{"d_model": 320, "activation": "tanh_gelu", "router_score": "softmax", "balance_loss": 0.00545, "norm": "layernorm", "lr": 0.0143, "batch_tokens": 65536, "seq_len": 384, "train_tokens": 229500000, "steps": 3502}
Below are experts of layer 4 (counted from 0) of a mixture-of-experts language model. Rows are named router (the router's row for the expert), up (a neuron's input weights, with its number), down (a neuron's output weights, with its number) and show model dimensions 240-319. Each number is 500 + 25 x the weight over its row's rms, rounded and kept within 0 to 999. Numbers have three digits each.
Before each expert's rows: "mostly gets" lists some tokens that are sent to it at least half of the time. This comes from a sample of Wikipedia text that the model never trained on.

# expert 14
mostly gets: " ==", "ations", "ation", ")", "ities", "ology"
router:489540453474495519539490479492479495513468478459507454515481508505464500500495483505495511465493506449478492474481511533509500482462499436481484492494504452486514534501532511541538504477522484509524486499526521503523510489468521505517444483
up14:514517517551443500533503492515481489483556518468534457483472501495470538513525511438470446514477505502495492499506519502520504516505542532492509542481542504462476495544477520535468506489478479484490471494498536501576532479533447500442480536
down14:532493508489504451517535475529490506495491502492503496523458463500493512475520522497475513481465569487464485494517472499533561497474504476484467494472506483487511489516481526503488509493506515518535469527499521531535512480518499476462482489
up15:451532506559492482504492481522504488486530535533447495516468482530502482545541529498507479450483472505500511518519545505472499549495485518491497489476547524506491517511527493510481486474500511497526484488527569501498494512504489522539491499
down15:509471461473523508492472543494491514488515508482524525483487449512472535497464500538473509494503472550521480532548552492471498528478480491523543556462507516506521496504514460525472518528561492462490497494512456500528503456555475459499523495
up16:503515518499479491533494495468495483490487488596495515475492483541550539482524487490490494472522507512581490498547499480482506481481492513522451555492447515546467502461456511465513479490527522487495487484547493498505492541467489485503495516
down16:508482487496464473482507498521472474510512540447471500519516501490473508501488512511505538476445517532458478525472511489434471526510494489502516485527493488511527481533569504523525529490486492455546494517468540500463481478483528512532480505
up17:496479494525499489486496493522463490517524519500521523492523482532515468462473483494505536522528477468495485486495502467493525479464484502516540497507465495494483472521502517512459506489512480471496575534476512503518491500502484556466549556
down17:483540510493485505514498485470540461501488501509462507553504525505536463530479486518463494524478464508455530500501476490491513517472462500490498473478514489539494507506558501503538523486487509547459465509486455496492492443494554491470519527
up18:517500493514444449530500504536527499474499469500567497533497522502490477509483516510486496510472496514499505510474529504511524462494475490482515473465533496517511466499547506538518499506474464513526488476496482494514511493505512513518519466
down18:494507533494473506533471525493503461478512474504522488492499491489487517475521530546507485485512480519493470501484500483552454490481481498537474523514443563499473461445504487503508521487500481507494471491505555509528473510501501471476471535
up19:455488513468494510510522490503494531467498493480533519494436511501497474501515507503512497510490511517464486464500506476495513523498484482501484490486509452533535465520474451431502515531513546520531510467500506495531451506479473516552538523
down19:487490497540493452489484505497470483480522513514507476463505531492498468530483514526469459486525456475476496536515478493502512500472495521441476469481487477534461513483525467485497513558498533510508488502488481525471483499492479504513471468
up20:496472503486503460505517504514556515500506499497483536517500512498502502474521520495518510451538521519505485490520534496494518454490486436483494458506492524504536507457551498491543478563454521503514493463534450508534467499490477501501525512
down20:527516505544518493497493496465522471461511486521490481513506488482506494489484497502512487576514506496503483522476510504493498477512479473491479495510493496486478483490461518449552533532470536535497439495466517487465514541504477530495486507
up21:515491496511493488490508501511465448491493534481504487521529492500483479496524520515518520539490511514503515504498484454520455489508498491502504535517483468490528507481493444529461474516516460522542497522557483500521501486525533453499421488
down21:504502472524490536510551530488462491449496485492525534470548532493512498495472490470539485556498502488483524516504485488552482537487486534466527534504512485504502493501487488458483532503508532483493525518488530519514484489501468482526438548
up22:553520541463517475501457506518538523473484507481538456498564494464456478482502462502483477571467543454460529522473535494461448472526491499494501548426519512494460461497491473542502480481495523499464498492471474494514515494501537487509526499
down22:540519494486505471505454512490477531510520524496506477534516517470519525526530510524515495516540504576487473487504505525472505493504509489497434520473479525472502498514582477522522493522496506508503519533471518501545484543472494476498538495
up23:526484452520472515500512507467497529515524510499501516516548538510536494477522529515492446535525474497441489507566506505468494479498467534484485531521466536528490476493483526473532480489458492504451503486507506503480467487480521510455506467
down23:482473509535460481495485485495489466480539508557510488472511458516543464489491461521501515524501556455509487480453535485535493519518499508492504525519543466503559499501543522512482491516489537558542485485482530491537502501475507467495504526
up24:469513480496538492511551507526486482495517533474515469496462466462498478527512511518500475577474471567483505455513493488473500502477481508510482539481512523499526494501539484482506488487533518498470524503465479502470484498507545527478488520
down24:497477478470498497478488539498487513511503487465483500522483482485510461495510492460515484497457481482496486469519486512462542499513482551494498472496483520526563496511503482461476484520484475540475507497541542485467539527478495518518479511
up25:508525527525504490478509506494521498529499483479520466470507502463534502464505474535477576541477537512479495517487476494466461493528550452505481474481492501523561480495511465484540520503543526544492491490490496498527487501483500501493483524
down25:480522500516496470534471512482482502486489509451489498518460492491511516472480498452491506484510457489504492531479512498518506492422507517510467511496500523504490544481509547513483496522501491498517469520523538485531501515521535481470499480
up26:500506533482516479480510493502486519510491524497555480524463515465506494533488536498496475532516485504464511513463521447504518522468496525471463493498523491427548507460502498520459497539509523498536503506502507504483518526506512512514518444
down26:522533498489518527488488495519502470548484526525504490517475479550461496518514476506517502529524515474521516510521467482499529526495481536504493494496528494519546491498458491464477492491483494508442533495520468491535447469523508489501491517
up27:499489497478503523483473510493516459485487465500507500487522478520496506552491529492499488503504525505463502504486546506495512476522447507525499562469467499488482517486538484565527480533503495479461546506523552507540543509430525486496545509
down27:497533536455508544496544496524519501485515480512538470529512485500475493463520551455537475455504489544513473452496527526525511509490499515485482486502528497471477502466521499462508497428495513505498517486489505502509474513507489468540462531
up28:517541513493472461512467505511503496468502483516527476482497508512509475521468506480525515487480494541464484523517502464520465474481476482507484502468543449547491509494488508542461476524519517531433525504474498504503518509521515466489506486
down28:509505511522493468496518521527519521481508489528521555510494468452461498492443510490457470511499460443480522495502508487513489500544516507512488494505488528498559492456479479491522495526458471480540497488513539502520478514452492453537502500
up29:563454464452468528484453500474481490444534517466520500488476508483511475492500496533520484529520504515530498542493508574492525507529494542504495474511520513472525490470499451520513507508486520498493499498485518496472493479452506511495509527
down29:495514485501470469513468501503549487489498542494530479517549505495470521480483489512489516501522488526507501496548493499528503497501498506485488497549513525525473499525476470527495477469513504515483487484505481534480463489496499523512534503
up30:485525508510491492463520504550470514542500530469503467514479511511517519502542509521485505505496467533481497482510506525457481521513502498471535489434538494510489457500564505460447504517466506509526485517511487503519476485543515545511501510
down30:473443514446512486496508545528471535492520500479473507518531470554478494516559518516480504489552473505466512539523477539443490531465519518463472487483518543482511498511522520507497495521467476474455497521504497476498535485474496521541511497
up31:478517497506489485483505480527507495529505508513497543512520470522471446518519545515537497519502530504501482511495501467503470447511467498489514531516505472529535535510507489478463496499514528511536503481465502503516511468515511454469494466
down31:472511520492484512512534504495492521532485499509547540516505481518517496460560484520519491536522484488523548470520502493478457467517482507492505474479543468516531482500545468523478458490507523427530468494497481506476506506474503466429518506